Below are experts of layer 9 (counted from 0) of a mixture-of-experts language model. Rows are named router (the router's row for the expert), gate (a neuron's input weights, with its number), up (a neuron's input weights, with its number), down (a neuron's output weights, with its number) and show model dimensions 96-191. Each number is 500 + 40 x the weight over its row's rms, rounded and kept within 0 to 999. Numbers have three digits each.
Before each expert's rows: a language model's description of what the expert responds to; "raises" lists some tokens whose logits its average output raises strongly, later layers aside. This comes from a sample of Wikipedia text that the model never trained on.

# expert 1
It responds to: Word-initial capital fragments
raises: "ables", "s", "lands", "els", "ports", "ony"
router:462492518422476414519530498518457431505453468510475439476493426505504443515538462493530511483479490482518502495516541508552545427446425427595488517475471537558494476569456492509506497498486469465518543552538541465513472504512512506505472539515498490465498562469488496565510462572391496517
gate0:501523496496500512512528494492488433508511482488490466489518522545467433481489488486374476475535597517445497535490486528529543505499515460490493502502468535464521465507491469517461484500545510492428457459537445484480446524476385431481478463509470486541443532487521518454486455500485518514
up0:487563474517429503494533476496498467475535537451450453549488522440451464539505517516438478496523455532463493548515449559500473470457505473512530506483529534531474428520450441530471510474527552490481483422517505497527493479544473539429485483489490532550487522412509520453472453539461547512
down0:518466479512448463508522537458473480508480487470527509503495409563461460464517478521498486506450514530475534495493497512541502483522456539505545566461484521509428484486476498488483426558490542501545558548442397450440527499555519457529494511479485555493472488586487560547516527486510547473
gate1:565480462484462424491556451505415482500587466523521512539516505502466456553467514467564461467524569455501526483462508466387513454494408454479480440499547442526505537453466508444543469582482540511537495473475541401510430463512502542571540510473459519462469540534482424407503544505525503522
up1:447439496475478498591467539484547527498504517437584528496570550528467506438457529458485498478531516477443484515562497455575548513526476489485536465415499504461544418484498510436546433492495506548606530523525541477459514538584510518537479509530470504475491498522471536517523463552513507432
down1:477462452566513528503544478483495493451491514458406460537569446505495485544536522437452561487480526430475493505542529515481472536459502517497473485521522495525543443436473588499546465530539492476558507443477488519531465535516441535420551464583586458499480506517560516410413531500506443521
gate2:460544460504489438540447438460539491418448506499475500485525482523483477537529496475555446535529476535496476464408519456488454462516476475456515546449493516530458485505494494490517519529434546521455499533484524468444544510479534496531511530528513485530498513526479458456539422518480501377
up2:468461516501486497513564529467531509500508534481504490494487528507499471488504496603485547457510455516475475501552509592501568526535536621564496493486545435512543526431558530479470478460532460487472532521553513525528439397477588520464376496488487526488539468452568468551495492523470521544
down2:481554487541513419506513500460419517536518586498470572480518535532493462456510476498551480463587482565497509476456496556525584517462549459490493446516509540441462504514469513515563542448516500455405505530420523503551525441571432509525525548503593485493539534531510451470494477529497432516
gate3:525522466488478543490520452513538462512472447434484503471590559491461507502500441432548493510518531475537534489447443493491473526505514528520542472519492511475536475481525540574518467463524541549550528536471527482523541538523490508561543488566505490521545460503527531449521488467496447427
up3:479481504562500537540505427595507555457532505539489522478485484434525499472509460598461535520409512487539517515548457493427445529581504483477495531468563462439470477545557523481388479506510467446482387453566558564471475500488492473498515451457449519542482478549500422485496503455505487498
down3:444456560545485554529551478474510486487556478535456485458390507561469510510485505551524522462449460546490467524497413488567463504470460522501477522540440528429508512491561588464438530484591452515524553550444456480564521513477466471481492437459457531507496487560529440474490518518505436538
gate4:483424478517489373506480453484522473534414454520448422517429525583511442499452468413468509490493486502550507541454540452500575456573548533472456510472486438479484518510582428560554530517487495547550488505516509510496433492518493479443443575471627536504458540500529459386487505495529536563
up4:530420416525480411463536440465449518572509499486511502503424447502538516486431515464476516522463577459562518493431520457501529445509530496467478423473543546464472511506506436524530502561550589600592481465427470534446429473490457503509507556493521625511422470512510479424436503487509491606
down4:556497497525470461588445478525462469396556520469479490485485496493552508479527497476461472431479404508469466483434473479539415487500467498462462482534474424490479437521450542525488526524523520574450515567498506449510552550433507507536512475442505476606474469555495516543525597503498534474
gate5:486526470521519452473567485565500535510472530460530455492439459499470478507474513505493377459542532490490474473546453483514524534535452496473556503531554512420493476455487463613482553544546495518492467464428448522516538470377468539585511514535492454463506476496520502450495451457518496505
up5:491552561453462546543450526480563480475478507508441543488553520569455496515541449485492572535552405476533487488528532570446465475461494529556509517483480461572455575508469558418521515431450456466489555503542504472518503511540487482433457516493534497530522551460447472572523525543489467461
down5:498583582464522538564546577535527462525545518516551469513510540506451500563475567514479507523547529454520535476498419549480490431456460461563478534440538535508454536542441462484511506486520458514550562486470419521512432493496523438536530523575554509547460463507496569492524557542484511432
gate6:454531492539524542472477447468457573449568519473481488505595481524469435509543469456527540490529564534522492567552519554560531519537551517482528498479617501462448465472516475497546557549515542551470546527499519513565483510576431503437497511547457521481499545569502493521440542554416484442
up6:508466450576535579477503466450453540520559460520507485478502463479515455439491496460446521497531582538520516531508534450529533462566487451494523480509548576461498472542530475484536489578512530498507508516508483521521454552514486520512550529589452583565463489557524495520405536468409535542
down6:528471443451555542494552621496478581537452483511481499523555562598535491528450522491553471445491525482472530482535509470522499456481533546477455522475480500457468509553492476565485534559493473518479526524451452483472542462543468502575441499479479548468460548453545498495514536483477481510
gate7:549472476527539514452493433516533507479596407561513482459478479477447524543526502444419511479517477525481505491462517505493488453514451483465436485542533478523549467487563518527550467528500535503529516450516457505464509490533431568518506556472543475508460482510462521488495453520529520506
up7:508490463538509532418495490496446555560509407517470489519549492526496556483493459513476497486463470500531517449496490491494414438494427476509485480498528479494526543515503598459461498503515526538568519468474452445589511469512441547535490573482540464498408491525453465453490514590446488539
down7:537504445478463522530450478471570477527447558537509525520555445497510467535557524524501420443515528570512525451485509587503503561544520471484558443511501479517494572537500533466582462496462486511474468503579461499545497469494483514467490517477478505446544417480539456508558535447485513492
gate8:498487528534580499494467463479544452573535487485536535542479532462502451498466517528500475557459492470496529473461428545463499450421469468487523536522562520489554488523504564492454472502522562487484482499461459418499432546484439524509512479462441491473476481528490518580465521490557515463
up8:540489509507554556529519434467510444576481450501526520570395530475505481474463551538480495564481550459480506506527424499510496435413454490465455442468523522420513563473468500547523478494486606462485473549512414528464419469439448487556498507495424527522502520555512498529471508472545528495
down8:534492555455481512517510569481537513544481461564457496493465530512472403536544492531513459405505488525491494467520450502489484578510520535475509525523568463493489477485521500491458490486486437543533516545574482477493508479539509507452566536577369481527530444469532490499526524485516520551
gate9:453425488501529478533459541547538541563555503521533580457453552449407492509536487471505431482504520564526548442524543464558496463492490528505459463576492515456503503475417510468548615507523582489529525523529484480436462472497505507581558511446496532550409523511506496521531502497464449411
up9:440499506509446543472540475521584462453564501483546552572475483486453462499526477456516590522545525503513488487507527518467420504543488487503541513513540472471464483516448505421459516484557515520530531544515480498516537535494467485496556494519446510452494471458500543510469522490470399562
down9:493528455424603511588538583543563529604545541546455471451507497477574485464556531454487527520463609538531554457502561443502499479507507562518514470522551508491503487504513480463505557529473463556502505469489535562550487487574500540544500540547487542501463559461489486531521498470537491448
gate10:535503538575454494493473492477570475528541452423503515524524466452525480475502462495402451561504533461536506531484442480440557444502472358529442515465511492462512478470468451470552459513470557468457415480539508522423516483482468451492479556539502520568456565528457513467472602469480480562
up10:494477538552503485468540425583473492505403467440475537566571516497548539448456494571561426522478539498521504511549528499498521449491604532530532474479535438497518460474457520451508511578460511506509492571465513473510463506577532517472548499516497402608451522499555496461502496514511431470
down10:548508453449458547501516600516506547539509501458577473480537483459522510470449523465401487488464448442505451481462504489441503496592563534500529408463515464494509471501520485454529537476440517511539502434433531492431469499442482440545453472497417454513507537439496512459521481507474483545
gate11:533525471467561496498501482475493525440531496587456499500511541466488534494511449575488441493505489514500536494493537491528525465551484499548510455478493502440530579549482489443470510465512470493525504458577513580523460455504500467509490492513511465525541467524556470505511541571466501536
up11:455501529498502471537472471517500514484426462455555491445466464515494438478517565463480535455471471538465463489516501518483501475470493396429501542516482490512472455490509502508534460484461485437492476498501503484547460489450493513425499524461470476451543483468419480486474440475494544454
down11:586422445541489581529517446512520518578505602437524499519544448511517486522521532441460450513455520533469574530475536501552477466401500478552487453499497498536512489538453442549519516489490497417477510531548526602487410462556543512537541514529502500425435477545539508479505546422544444564
gate12:519549441453534490490545511544456540556444530508530549563460543495429419556508521424471482556526511450495549569593454522504550397464513449562491528487427494471547581502475527535540479517509538482563460447503507534513484592470531524485521619472495487479493520459496472529503475495541496495
up12:516508399484531543545526460508460488581577499469518581552463432467535430509524517463450539556469548491501574563517515467493515422438466457526454489499481510490542513503429545595510514498528560504574451429532499496461452596496511501495492581515467527527514548497519507490428465460540528504
down12:514509551567602565463534490495478529462472573503513465552490541483495498521491489491510516533546509567448476456504448451505464517430457456487546524508486510485507542588441482434512539493509503460486467482491496513589532473502564473530588497504614502495492508556487517418451543511529546505
gate13:525535444448483518454576457475468515473496553494485498451458537527484424517414476445483568506446530549478489492504451470474499560596479484439483484481534498479456497567490483523466512475505582490498507453444518474486539462566511505542538480416462504554526462514475446462468518524441531490
up13:478547478473433461531554492450507481453548452523465468501455537509502521524500426458496518476429535479525489494467494494470492566490459463617515410510481495521508480517548506482476585481478567515500492547436498379426558563607480553493467520490541558479560485520495521473490542586517488464
down13:462510510444539528501521488470520562510535529534467570515456517558494477474479502583521502476504482487557537467540539541557534560545534497469467572518452468527557459541507454477516550553463545514525441570471457484493530528462511537459567475560546466536498518480531435493488531530489522541
gate14:439526417605519452515444448483531462516476499487500516562477432512541493486491499536499476534498536435504516581505442515478522425460535563505538538460455509521550526524477459412520537549445463514495486485501506559435490452463516480486463462505468461522484481565580500483393498490467493548
up14:480513485555533518507442427442555472525503437480492497567512419544529511455459533529507521527523604502481509536443403520463533497494483573463449449491489508456512485479485501465483488515504490563508512493555455594454488454476449430551470486547472512521496511478571538495448456463462485550
down14:487493485525413443468529482457525445517557439560563507489450506515471516491528448529461505524508509598432451486459506494551433484563496473443517555545479534470476531452446472401517518525492554517507637503554450454457499554489429541495573491429456567477510510481528486502512488498520475472
gate15:527498528566445423538602503491501545489547514502535493431534498592426496407494426558540445518535492502532520529494527486453527410517456560498472551453463479451518439522469560487432452507451483427494456588520471495487493470492526542508462521484493556430518491485419545545487456551516458561
up15:561500437539490481477528525543501557504537525495541535430514438504545452456485496532514487523492472555519512527428531496447479479527485522469432523503461514434515428517427538507475414560505503484528428531530521542451489500535452524525545454534524517489484491513411574473461501485530486571
down15:511529462563506571554454510520471536453541599576516501535488520510497526492449557493476532543418464465535469520553479525435490440432474481592477590531521504432515542530494535517512520483474530512463491504434557460507481509494478544536516494488534518499450467414564554476529529495455503613
gate16:504551491512493514508507518510537474572499497559462460560511489485497405532516427531517471457448520563501515512470466491520531524464487515576455442479497515531522502418498511525501508564503480479518500480537459500469519545486526548439489487550450516550512513475546470400451530524479491561
up16:513472478483512501509518518418451552516478486414514566466518550523481531491500593490524549534558500435569465503501602487494462470495520503485591524449579530519478459531445586435458484512504560524453447482438468422509508475541548503520472506466542549488587506570480500599528480500506466464
down16:473528427490629511469539510566479500440519470479509565516514484474518520542512535498458503538487502509523437507517474476447507487511494407512491507471490493465511536531478553529564528542512453542539526500506519607525447513523491513473504510525515499476450531534576525503534539518487440586
gate17:562436497529527487494528452560532501476580518437496524449537467560464462574494542479461501532496446471502500518538580476511409527536494405473542512478560480573476530474443517519471503505501465498497478480522467532501483481508479490526525488507495485502445471521490501473457542542515457523
up17:572501470613478518502498487545520544527553439494451554524462469495498481529499517500491484465587480467519446480495510468446475542465500547460506454508576453458588594525462500484499486496500494569477506497478507495482428530579497560499534509574544502495508521546470519496486537512546436504
down17:419568514539534515541460458455496452462529469497484488510534457487535451429536502519515505493505475490480476476488491515435523524544507486449401514447452493466499576451447507575510505540471488482487529532487529553515545558498514473541545490538516512505491563566478443533503403451484515448
gate18:512547485484526542487514477600477482521568453480490506505504503455489542530601497545529511422507553479530567425485490509445472507494422446523449514526495433522538571548516519459463532551499549473555506474540536501446442514529472560585573517533481509518554522479481490547526546490536568470
up18:463476505566470443473543508424482479459511583540589489519512428515464524470405439536471487465464470515531484439490515526573544506485498495501495499474502479511471502527411500515492454483543477499576566569489491552481535494531522504474463542527475530472456514525501497467518498494425496618
down18:454563566487556504499485429490516518503503506531467444527517565475606481525515477480500537557548469485523473576465469530415468473559465537534506502431572470472435516528467506485562500503452538504410470537506517535530522482496556471508512500525618483506501500503521480548463510453579505516
gate19:550464452480455511438533581430462462554496480508448505492463482478519495448475464522496497549499495539462503499489423506493471530486534478466438475498531518506581475474521449514445483528534504444548442449499487529508509451578489486505486598530466534484500538475475483449471590508560575597
up19:533496528513578513528485516479514492543527488511483531568477521528526466560490474620477463532555519519486570450491568458536520477576460574525582507493547461504459573495510522477562469523471449534506449495484572475509535547478515507458511412468470503567424478539425441477482503500582444442
down19:487590504499560577407458483538483535487485571513443472506564553527495514514499529459555474535520532472488538455504437458552516480431487541561486504455538468450503549570516641602501549455540484459547482525488579524558519538506505491492567495485495515493509514456492467466463580502518423466
gate20:492506528480498451549570437496469551527497541517446446467467489504445556587473546491489479530532522457480472495435583550520503521525481449490502484446440511441482463548468523571580538442522468536553549475510544529573503498457497479454514433502542535510532532525469464431553493515587562503
up20:454536554514458579476483572460501466498520516490503464514533577549540499503516457573512525540509458460513512513597484544531550506466540532523529522454494482532484502495508541508438547493447438471410566576495478533502562527475562481483442532497514421461557513410517496565492483491486446455
down20:549420549452472543552507531429508516528480493511594515444443477481529448452533547559540513442477589419507480535439408502349458510464535485510496483427426564533530475491496545481438528455421449459490499537538531484512516509524414525521527492521461497537494431494487478486454465503510496421
gate21:515525524502504534495558498484535476482490448468485470523511475436450556500572474509490454496475507479529479493451510494481490457473521449485441544553481464490584585444469513552462481482473497545541548510512501498571506544519479413517517530455550488505489535509469430542508415527487444487
up21:486473491475448489525465477518472624506443487589509467487460557564531516545495458533530506525539464502510465460516535511546440519534510476512527531454507472506460516488563448528525578488509472486506533439488481510446539491483496505449506396554556503425542454520502523451555522432451488538
down21:450518528482506528492517469537468498516506463576450501511581525586392536540514476460548558539468478521490423558470580509527504531479459470521470463477467539524444473467547475495577474518603479452462451525500437566551537471516483494429524471523520495459479532554521487504487473574488469457